Experts of a small language model: 13 layers.
Below are experts of layer 3 (counted from 0) of a mixture-of-experts language model. Rows are named router (the router's row for the expert), gate (a neuron's input weights, with its number), up (a neuron's input weights, with its number) and show model dimensions 0-159. Each number is 128 + 32 x the weight over its row's rms, rounded and kept within 0 to 255. Numbers have three digits each.
Before each expert's rows: a language model's description of what the expert responds to. This comes from a sample of Wikipedia text that the model never trained on.

# expert 30
Description: Middle or final pieces of proper names and places, like al in Belal or Roval, ona in Pamplona, ford, mond, ton.
router:154088121168117127165092140125119120087159152086158114153100171164096152160143109138158164090155180165154154086069111095102135096158099114117142151086134156145164074176106184143148161092155100173080082179173104154153100158076133113057162129092095097105104101148108165154157097102118157156125134102153180146128086126155117155152158083101152137085117075153170151086150071135159157114054171170121176090167141093096094076092136161107090113160105170155170097144140165069106106110140169
gate0:102086146176133134138103128112140167076104081024111130154118134148166200157135132074114107156166129149133123119156093190068147165131106137099105162108168133206125083118125122096107145070123130117059143147131134137115110127148134116122164142192102126132153213155137112212153114123121156146137144090116138182143109095111146102090141085111173096131126115120100148121152107179171176139076107099070120118087134122120071100042135113165092125121119096092205128159118121106156159110081170
up0:080104120122146083105152173131116095216152106158131106131129135171149152122090095138144170156145112075145184147144153155149175129148071171109072130165156159079111093068141135134112123064166223151107118118078110096080099094167095105148113086130170133128142118128126121142159140106078112173112130129131068186089106158182149095141154137132119090065167100142094125158124137150153108100115153199136107150155104151155128134107124128150077175115168198046054141156160139096136136127132142
gate1:167135164133110149148155140098113152166124149095128117158149083224148174100109134134124120179146085152131170126149082100086118166180097126225098118133105152085106140096144147162090147180163086116170123122130141112147042136076055163103106117187120135117090162189071123125119110138131132158123136143146125121117114104094045168126106115152197100122114166144114048151108163157128111139139126166124096098126108125149148121075147142133119097132140130084105164135101100076067095183193163
up1:079139045160149115133095114127065111127143150164159126117138140126142134074090141113143195194142060121115150112099139138057105119105126101101129140109120125076146154134111124172122090108097177096125158133142112096124102153149118140127121112137101133121141137147076102081160155128144194119141170121146159130084139093205065098167138149176111173133126152089081101117106102129151150142164122157115190214083152178173126176169122104134107095180072079159145106164171090118177072151193153
gate2:139109118179095131130136161127133112095078181103129168151127126137115176154123165123149138073153147125130104070102121133149148091129080129156121221112239154140157123118090190100105157121103158129108141132182140074097112072124114058179133154135131131076124143059148160118134123143144109183172077082117129148151098117150128081103139080134117089133133084118104144091083173159158152122077137130148145136150161130142054136155153133104071091098160195099112107112073171149104088178086162
up2:150182182116133068126139098135064150143180139119161190066161074140124133168085080103182147139154098124153103133142137147172108118144133068079107106156140120081184142081122104154175148136147106143206115147079088124120154142150122144150112153166096151112147148139138119135159146136131128127090109076159132124105078106169147137120097146225121131173107137113106091134142116152170163141138077149093131159100087134122126123144202144103112073091056058085074155181157102170120111088175113
gate3:069144125110195122165124123120116131144081123102125089157135093150112144089137139159182193132116141168166188125089138134157185116154130157141094148110164076137132145135070155170122111156157180151147091122163100139163086005042080121105094114089110163091145182153148126117126115122125136118163097126132069153117120174125082159111150079147129117158110118137151159161074166143135105091082150140153133131134123131126109154119135162080154156134139121100150172097126137026156100207183123
up3:162135158094087165096113151085118140114121159102097138171101157132117057106157170175114095119124054115153107117150134108143114176090149119082130120126089201144116159153093139077178057127138110150127171145092135049161109183125144102131154186147084119123160083118163138091061125076138136135148121118125117135136132170159123148170135216126126094119145093096128132170161116169125144116085149151079117105180120133145128106124117158103132126088127152111159142135016114207097213116133140
gate4:100128126160149131097143130130117092148109098147182115132101090171137120136151122085131122207126112142156188136132129198152154125155098129102115125118128123106134089133113132168146145100132185129155127176143143173095137156166116090165121119123180165162157093106111117135086146066131092087077174031119099081124143125126076170132174107147177149157095104102104088187084130160100163110082084063122129091180164112082178105176122106143155163145116106109117100114116132161064164144242159
up4:192151126112056159102149149127103183163121172119083093204087161082114212097144098142075102138106073145080125103185138081107137201162105156091153153113123121129086136127136171103158089094124097128096100087122119143121135110123146149076136139162060127124128156141132128144108117121108125123139137192165141181092153094148150157144120124117112145178120187068180165135173131179096104095116109113157148155058142143157085123075111118115148110057119155138140157167197129131094102082101152
gate5:124152147145136173185113112094104137110131089132138137158131206089190167160079129121168145114095184120103083121083119126157100125126139156140189171097129096116142157163143105200132111074105120139145154178143107096069168063090204119127129109121074133093070126126151124187121069154101109127173112140188152105123130135123137132046081123153154195141078066146084071123116099051159136123129148143114136093142116145104134130131132101123174142143130186137163136112170105165145099127173082
up5:080151165186147161183064179082123158114089108162132166114147127191202074147128086139117084089082132106148181124069156157148145135152165099173165156067131109144142133179149104160146088133120138102126165204138084116085154115133177097099146104182125103144156093157138100146118152110175086110156143118160150117104091091080124114090115163100141083138070073142120107108128105124077159164143169146121155113159155124136127088119159091148175199141146156095110117071151130082138093082135164
gate6:117174123167110126153154127126113141125181151106094095144186058082109120142049096119183139095160156164120098160141127088118158159181158102120123143091167102095145131135078168087105100213158087120121129130176107138172113120153135100118107140125132102113144149126069162119096122096150154107164144146117175160148091096106138095096186144155110113115088072176131168039140148149120124126151128141105152143048113110111115109155076148094074136112136075173157121189176102181165188154083080
up6:131078129097184122152163079140148093133067111132185129110126189088152121148127162113118155103156135154154108138073135143114072164119115123184140143153134132177151110162168121127183125053102137047052151125095106138113177130107160114102091157141152160151122133152113098153079119137179049117086113125110173130062098173178186130172162068054124053117081129125118120120094125083185118113151144156116124106123132122166098102167149153146121154089127127129079154133177134097154162079118138
gate7:130081164198152118123145124095129091084175146121147128158153096137097170116106225163159189114129141136149146115155124120074109172161182135135110133081144088085113139060172166137088142150123051128114114160143163140106076155095193167122110120135157104152138157121117117105156163139159155078136085098109185131106169057142131126086116151131114125120116132112100137070110095040169139154135106137122046151157164072122086138123092108115137117124102172170099126079160154145116056124150168
up7:089080150069117103158120065084145148081166139104135108151162127124151160108164175098125121108122102155137166104089132084080146194145163156102115134137114135093128135133141135066165129101096181166120168153164118255085130095145173109159144178177121129118086180096097118129123167174114151134102102113132090133142155136137088088085135066136096095160112125124106134101119046202179173124106166098133116150095173133141082098082146136107135142120141155121157164170111105140135160109161151
gate8:092141079140106142163103166156131139152118078125148133089187079178154190111106070108118140140122071132170166102124103120138130096187082126142121110184124134151107093118125178126110151118137153096119106208161161114123175138169097116162178100120124171110212119170120149140120122075158173115125086163154070076138119113159085081087153088035165163129139095137070147118129106103156121133088126109133173084070105176143137161125087094165140096154140178105117076136138119110115169181124161
up8:183091150095076143148148124115142067145129197145146168179184116119159145166154108128123120123091115157151163135140112157098149135127059103167135102171117146067145121084066114105090144114071101103185122109117180140108105098118138186130125137193167097118139128123114099146073206111169159134145134032084113125104145123114134136109133165118117152113108143178186168097126163107149148136134115039126139136111125130087115159114164177118151127063131181082189127041122142110092144135114117
gate9:145122144068161128143064093175115160147089084136208132161226130152213110132127114145115112119115146145109071151128176114098103158113088106141100132110125137175127158156110153114155058119102065151100108140162123139119160119103167168096136062136170131131071115170125130130132118149115156102179181098115127125147090133155132113125128087124146113137096127098127138077104119068137093118080118120108141141097077105154117167236144189122134061087124106106128082114192096152151147122185096
up9:119156180150087149125120117136168111152119107164072151170114161060117103112102087124091163116122081111180090112139165133129104111090189159109136167138096098137053108168114073135133185124113157124097152105140029141151093161137138131155135159186113112183140083117171111095123075127152132088128094102150134161128125092118171151198200155115130126138154150087144145147158098072107079168184101112166181172176144132109143175104123139095155099134128112079193096098092152165134123101160078
gate10:144100094121154138136112072147099141132178147123115100114138098136107073063075167136124138109151132142141120099125163147168134124165122103161151148141148156120128035185138127152110108131138159181067147104129116078145119101138073141089150188106081086130170116128164116188077154141105116114157182114126186164144174089163118091129132126184125077101070153145124160174111081064137102043125161130091117114143128083118111144102107145144128172209092143174136154062151135119063123119126193
up10:126174165126054115124130094157125107164142169162193141115159153111065127139137126126083144121190098123131124129120168084088168170121144168142106186116183138155107086155132082109153132143138085155068157132135138124166153130102040166095131142116141137098154114138137086132131127114126131100144146066160178172157141139189139140073092095078073165168162109077063131228146144117118114098119128109125108085156123114151170076148105140103085109091080161144142074120104127087154160203121116
gate11:105162156155108117108107117176140126176141042128176094082119126161067114177116173084094133147167139134115130160116157107054139170109168111047142115100113131174140071091157123103148178098154170157140164159096104122120097125036104141196118147134105126140140119144077203102166112114165110143132144137096163128120085149117206153167114092114135138168149114106151167161166147099076082168132165101111124107172109096136093125105081173098139146104153146097116141133202144144090129127093082
up11:083090142138130107159142109105096139176134157097165123080097123151144182103143179108138166176121206126161159116119111134084113144140114140157097126110157139179120145109087084160162130139140134106163145107129148104181129167103137088106103146183058106081161134173182128094134118157122085097105113088073119193048051156112109116134128120155136138139153113077103115148094139165132138166091090124102151121129169130106158099171094124207138106110145128112101207166105192052112066125096181
gate12:060116151141154115173092127136129066137114179144120108133148157158112162103099117078173170132077131137156133143062112129173144141189139165119076149092095096128100106156124127182139133114089093174119152165101068117103141115125140143092099060111077107168110101140077094156119141110163144133108180126091128172163107229069172148181105163119109196142148091105145138115093099146195094107155081113161169157125055127142158123086109115113090088151152132112129076146140158121174090097104152
up12:142155168111144098128094048128111158081177110088177160136088148124150183153138096101115139121112138148088143184155125120102128140164034127134066121158164140096151160069190131055163160123051143125118146141093147076116131159113089165140085136187175120131083137150039084146137099123126136140135121112102134163049157128190169099131099127163171168199093085141131085115136142137130154149105155145119105143120097112114096148107142119190079154100106144126135122114131077125124152140158176
gate13:091097133128113128117130092144122097136154136144187140068179133137060069111139125073165109158129160133149129144137042122062079149124190117134147082130126121144143161135113137103151137137104123081097118132195118144173118148153126127104113125126048115156111185098159136119207198150127174115167160109167112140101088103193084122142142156137105093093073165166089111063175157170108133161140108097096151152139138147100105156075082162146090127161140121171089097197077133123154129076143126
up13:187159101102186113132121149114116168149138090122187172152093089174144126111177112171155102067157116147083156149161134100124164153099118094142081144162203158184128156175146160133136103148181125146110093147124106124038173110105149161177134123116117064085198115101115096158075154084107078164121136116082120088144106105116149138107086092027164141151129110117128111122155109093142107123159083137160101105137146081130175143137147094102181129130079161115078111114154096125106115189153163
gate14:160099100111150117171107109147170148185140193119166158073155198165175128166135087087105126089175084131103125145089116185139208115132122138159131130131149161150124072125095168098162131131111155118109167132091115135134149152190096112100137184151099129116110113080163145105162087133118120103141134103131156194153118139169190080160145050181133148082130098103076102116167073147107086131070151138097130114109058142060122104155101132129115052141119131149137116091184124091148136123086165
up14:088099160102132132162076112214134132144102106163073075088121141141072072151164214159125187138140136108093135122150121129137155125071166114174151188082150160130102150083073120087123163069078127123114175146085117109126139067170132162056121095080132117141154134094072156138129113176158110132111128181104125121129096085153119138126163150124091144144140115107168183080155158133147109136113168098134088089100128108127094120146086167142090205147099103117157148130089183109169139164101090
gate15:136175155176140120148178111160152096115137139126135235141124106159114161146202087170107123142142108138179166102111120150160148124186097086118204164147203110141108103155092155110136114094065124146168159127078140111119154154081115106073121114100093146084133069069103128130129128112163114097105100114053138088118090109147189156108126056128165135158106134147118098091107071086126155180080082151122112144206177163128139090149075146124130137086121141105101109116146111153127113126160115
up15:148110126104201134110104137160142133173070118129152148149141089123152079122115142100139149135150146085192174181091058144102111158097145111153135123166135164119127120055115184107122158126128090121110157141103066101088137146139087125161120141128187173100106163091116117105105105093144103166137147139116096193182086136163153117129183166124149123158107168098190113099144091135177130142138158149117129099088111097107096079071153185112160196178106096141109100061134070131167212165121078
gate16:098135132123093139131133150135119195054175123190145178127121119152139167130094114112160104111153164100168175115167126097167098154127157118169153122140066151083102084070157131158181108102127063183148124108142110158139226106144074115110123132142089198184102128154173128181128146030129155157094138171134164179132082138117111162095145158107119139117118177108114158092119065076110084110128125097108133147126141118090101140118100157128073099185144140105108107079127109117113081107100167
up16:130139147149139068138098107185191097073196104135177166170147129138111176123147140140090100176164119063157147146140112094129130161154159178168097156088074159136090147114115198142134110127121111133128163109131103129112131042116059184109088090134138118122221143155158104104113184156101122104082112137112119153164108106125144132154144135095134081093119079097053155119206123123162153110119091162100079134169125111167107137139161127137072114168150194097086104144125098139157109093140132
gate17:145096143120089109123120136094214178127155107103147152157145133139145136183157121131066105117134157138068086129128155125096138199072097212089127152071172122053148109146153164156111158136131194139100105090212125149087157168132165094097141167080118115133179114143163127167118125133115139105125151157130136096194094090119119145090151143126068134160132142105088099124139085105098087091101186148141155145161160134146086160115146083143094108118107172181135084092055179132104143130140169
up17:132155141087165120149157158118137079157160143122171108124121097113074107060098133146166133131128129118145122152094118141131008086078067107126159117166178105045132135099144150096124143156134114139164155133127124156119117131083066120130143141109139149157101125133133157107161098135079132114041138110080062106105149068164099033167115143140093174155142161102120115114162148106165119067161173152174140151197126145146097131161161159169173142077180125078125132187144120154136110120145115
gate18:131133177159107138140103078088158099085138123176102090178109089094110110144080195116174180154103182100188150066144101056146129132167095140140149105101149125095148128183114140173070083143126154123150121138128173150082120101112110143124129162109136063183088143132095097124091087088124098081194107182090061092080135098056119168144159130148107142156121107145170173055115117168176109147124097156103174082141150166108138127125092117146134125159137104145124134163172162087102105137131140
up18:150111129086148130153143160159121070165094153057101119083118194134156161065109114137091182188127070160203119151092159141115158116148141134087147150148145143118125110116100094137185119172153087155057117116110162100112132093188152106175140122148135169117131128080167162180167085123089111088090124110103117137081106107083128080122117150172184205146129134153124071161112094096152134112170112141145142126098117116147102153163134133123147076120167131152078173128134186104080045101099154
gate19:126138129149105146160076154085109135076098096131125109114132146105141176143099160106151103194172159100076100078151068169076132136155088169071078122174162054057184091144120102184133147071143120087159145155156116130108186104090104128121099109105101163151089076107106156108167145178108099107165141146094107098088100102148093198155130152164087151108142112121144161111072127166168130158086174147157132143131176180137113114136145143190175158090103120178118135105122165137162148076129120
up19:144088096120094121131162109182122127113150102083178158211166194136134078118165090153087140098132095185105102185094163070074127160139159175158122133182111165132152112124093126113110104115110133166143101091142170157102120116152114170103131121205167122075132093133139113118106170158107110131115077071139160150110180091167193089120096091136139151129158120157097108141157143171078183144105079135146143135134140161094118072177128073105090145108103153123105068092100110182192098139163115
gate20:205144155161145158137141098192119100119175127117157081134116110143105165165132136166098122127147137159092131119117221126118097114154103085093102120171163117121140189069145146158124143157070132151100118166118186086122196113110102116079154091147126124132079099144045103146103107145196094053131162126045144175102150121140124183130062161151182135109089141152134133102135153059074141139123132098083131114199147107129117154107138147087099120111105107167157104121146119098109089169155126
up20:099129146106140126098053092121116100201133133088060167088099117159125088154190172136093146119108148121152098136122085093099106158104168135144172124133143143147074124091170156101063172086103093149127087114112079122138099114164083113145099164148174094109096154185064180117144181122154184088138137149110149110106173103170144136124082093170125134170158169088123105074155151129139103099182162203111109145097183128155157182083137165107136104097116083092096109133124191111141110133152153
gate21:163189152134176110128126122126148110121138089038195120095045115110073133131182140137129093145091147124150062117115050104080129138192181110109113117181176089138116149125079144109133117149117056167156146122142133068123129117112111138106072121097154154102102102155108157170136120146180141134157144145114170109191169165091069083142144081124128151117140075144172126127138157159152093114097120065067105119132089164109112108134073172146109147146128139171110153122123110079163090175167146
up21:153129035090137123087139104109113137121141090140095099098070181111146158119100126114107080118070134099098097151135119105173073112161043134118098130144138146086136163125117152141142147142128122107150132168165125114169170112103148168148099101148081124169109119179159149143055114088121144120106148134162133175159197194131163174094126119101172191188195134155115157090172124159129103116110103092133127073120125144175173108163109024074131141075135106115167137114092132146089162155149108
gate22:150087141080178135139192090157088058140125108137156083115189204209136136094125142101103148097162134128137099123093087100083163098135144115122198137134126103151145148093156187128136175123094082095145162141107113205143076141155056136185119121117198118106134102166128117119122105102081128098178117096113112172139088208151087126123152121127083172119176095137151059094119135169144134161128105090120103155138104110090101157081165084109151127103138131122105134175134087154105121106174150
up22:130163143110158084185135094141112123145136144113097134148108145124077129089111161151180161136073136157148181114079075162087151145127147142125166124096165101110148075078176127134168132130144156090149225132097117103131092153072125166120096173128111147113121087191126158106168118153134073170185111099162077136126138155090139137083157079104152146138114131156071177108207128133157143153150100140128123159125090149092094046136152126142148204160118082142127122126107031090121130178127162
gate23:121117150075083146154097118104119093126107158100157110112091077086133156107115131074115158129148110088152155115068131123096118136106161096080085151098098084130126137138128106108146107115153118160121102192167156162115140153159151124084095086170110086127116086146154136137171115170106108086208130126112072160152137141112031179176154189185183197151136127101093091100152109096156106117179112128140148079085161126161110128144159119144124104101115163142197176130088218179168131161127093
up23:138144058082121209110131139134121143114112105107110099155154191143200125102166110172079125108135154140076131190102125105065122116147146139160116153110154097151118116128141142169099164103084111088127105162141089157075120120125182075118139143089134158094102159130107120141127176093081165168131066099075161148081132149120116108085085148063136106170134145058128120092169103095147117147094150170131181102097180146102161123162131175166139055129149106140188154162167138092169149144058101
gate24:182133125118130111127179163111166134077139129145096131162150138173111147132105081093164155068160108119129157185170196055132098169134091170115115106129133098143129167059111137190071174109098139139130113124155198150171074126078095144104093143124113135135130132140151133134168169106170113137153077143139178148085191093152132111119174108123176099168157097149087105119069112103115146098165124139125138058175121168145126080092177087114099111163083067180086103134153072134142103138095162
up24:089093163170122133175163089144149148100124142115147138139129123131113124178120078114149161147164137111140095157109134096112170124164105087135055153136102085049159094113183153154135179171109178111132164156139198116088096123129158135029083170228116116173124156138075084163178081143104125107134153095116128149151144104128118192101175150156182118076148093125157114144118093144127154135116115144119099082125119108108125167143182051071135098127154123147091188091148108107147116146144165
gate25:140109114143115131148200124131140101143188146175159108177131133095141162134191120124142179047151125139132140127089132132115080126144165124142129176133095141220113126084110098079082177090145180098119118111121134175158136073135089150094141143082201164150136089139096161175158145081076206097109073112121113143145140146118148118150105132077140041133095137158157117159070147156164097167096104104089130107145093138102147133121112075074088128175126164140128074172136167108155107096123095
up25:174159117148117123105099211128164125161115123187078131140088138085150112139157091093113143122096110126180114118159098118179127121093174055129081131173061139059135132146066158123130120132127136111144093110110124087102113128206163088191114142081151157102128115130127110149142137052116125140131125136134121119133063036134123122199158117115100130161126138144140111141160154116082100135156122155147138106094144123156130203153118165165105193182168049166127112102123151117116212153097128
gate26:147125120116150112158194100107148105137170151092177103152102135160102102135122154182115122159168127165189103172086099160093083167111159159151174136117129077101111158155110184101127109152166086129155197116167145124110198169112192135110151069052077143112098051063121108087060128139081133097116137126098122082106156093062171119095119110147109128113145133175179043162174091118145119123074095100117079142145090130146114095120117146126116141156134165139140150125175136157109116133134133
up26:132080165177124156115138143127110133161204098074081107134115152106177099129169104137200129172143127175102098137152143139126158113089119155135189145102123095083149194109120104114196122105128141176167169176176113129130124127156098134149106134148062179108114148166086113139102101102157124083191132134122120131070089106137145096097171080112184095180085125096180125112063116126108101077168133129091120163113163141083101117143115185117104183148120084142158158064177081167118116103146174
gate27:153131082161057123100090148187129094153086106164095126159178179163116126150129140119114115109115082120127102118117115142071150128116103116072153079089148106115129146115145132118144095092086069119174135105107168124079011133083164160049117158126181122139162108210098151138138126116122128154149119119063113143166175148070110173140114172119165146149147123135171126151224137101116183129167118146124123117160123117046104152159118093136152136099129187136126121090092123091120108177112140
up27:156120068099143120175149077144238178099165115156150102034167169102081093152054092148143074146125149134107065131115082101126169092105115177129095172113097102127136114128126139131127130154170121150133170128132133105111188132143108086178121141095168104136121125087145072044070120114100078116107146134165134110157116180152137138094139153144120139140114138129149147159150056125144074155116136137150099155121110089116106159156188138074160135157170140140137134092182164103157183130165113
gate28:098054147147100019067090158140106112101091119126141120095110152098113147158079136147137103113140117055187142128076132085125110073119151117136110155138100169134154140138100153155114092110146087108103160132116117128136156108155125133135126100136082098176172136123134129116115224089123136174090125137173131093127137145113159130132140175204166145112102117096166102077153097160140110180151113131034161158122083167134112117197108184102101111109097120133129135242157156140153135109128143
up28:127137147118108162172095112101146138148105124147140078077079142108122103144132177132133202095104092129138186097148178109131131095146135150172154113100164128090074107117119154130151150219128073096118103177068160107163169106053112106119129164135143119154153079140148174073100117155169121158157084085115126122149153074155200139100087035129146138172139090134070143121162088133141122139162080151135197073100129091103130155143119185153123099156190127120119152140053130113144127113127147
gate29:156128142129129143140061116059090108135096120169106080133138119012078123129143092119136209111158113113194142097163133136098148107153127159130138102154175095091096072160174169162117171171090093116099142131136128180070153099136082207182144095129178136122179128126126147146153184119098087161156100143115086116123098124104123171129128109114119164160064113173147088115085147169110127117097118149123134127117098096153128111054126114120076157180129091168167083111186117109147102118117134
up29:158197076124154172109129124138132151144109141106134122127138157100146057119119084152082075125142112135106143071110168068092100155089179062145080098135110155163158153072092111102087177102142148161131212152181186137191143096142112117070133139131155169151110083185091124112120152163102170185163127141142185088151183162086165056146103118072155135152119107133145117159079105100147115132087050151154107126103157143115123138143130140097116118151109163125107083160125140172133150160096109
gate30:141131067123118161130154127103097101134215075077096189131100153072179166106114141119138108172163075153205073175113105148155120160189133123093134138129086111123191074088142171153188129133100162152113110122108145138127160132111129162120085061107114126137183125154060209123132092128109085078173127170121133169093149132141114109157137104180098113136101110158172124108128130112104127151084121093134156151140106189084136125127097127108088182100088155125124101118169126113068176077153130
up30:146102128096128094144147171123110110172124149128107133184168158071098126131153137126182151135149080111161116146151132168159105132095106076206154109151121139066080127129103108165172095160119146135093101114078084110113103134145064157148157128165164130069161120129125124100154136166052158100129121115079070171040143133172167164172164147115147165132141196135117116120101112104142211108153119128064108099140162131116098151145091050086102140107164084141130131121165130089052097173123127
gate31:110174125155160153173144100120126076056137112149131115141152113159100133081140116085142149075112086171118111098117135126123179125115104125128129138119175109158137122156149178193117068113135097209169110168208191070143117151114147091116159109107192141080093166084103137108125082116130132094126106119167120193170133104191084096092151183135124169124087099125150080077118136058128151117138141153108141112131140129099116095091112165183155101144104157145111097051127117129154072143203110
up31:135124159106152125126106183134145140181154114144108130128071108122084072113102118166118075151114117147155107153198055103111097135102095149056090123119129192114109071095179079164141165137165134105122117125128118157144117139118069150152158088096118178144188121142072127093186162123081151162182169147132114175138111145091076170100146165098095103076178191152127152134133190233117099107142103071131117114136112103166096149141153122157156086132088113162156094122144154125097169113121114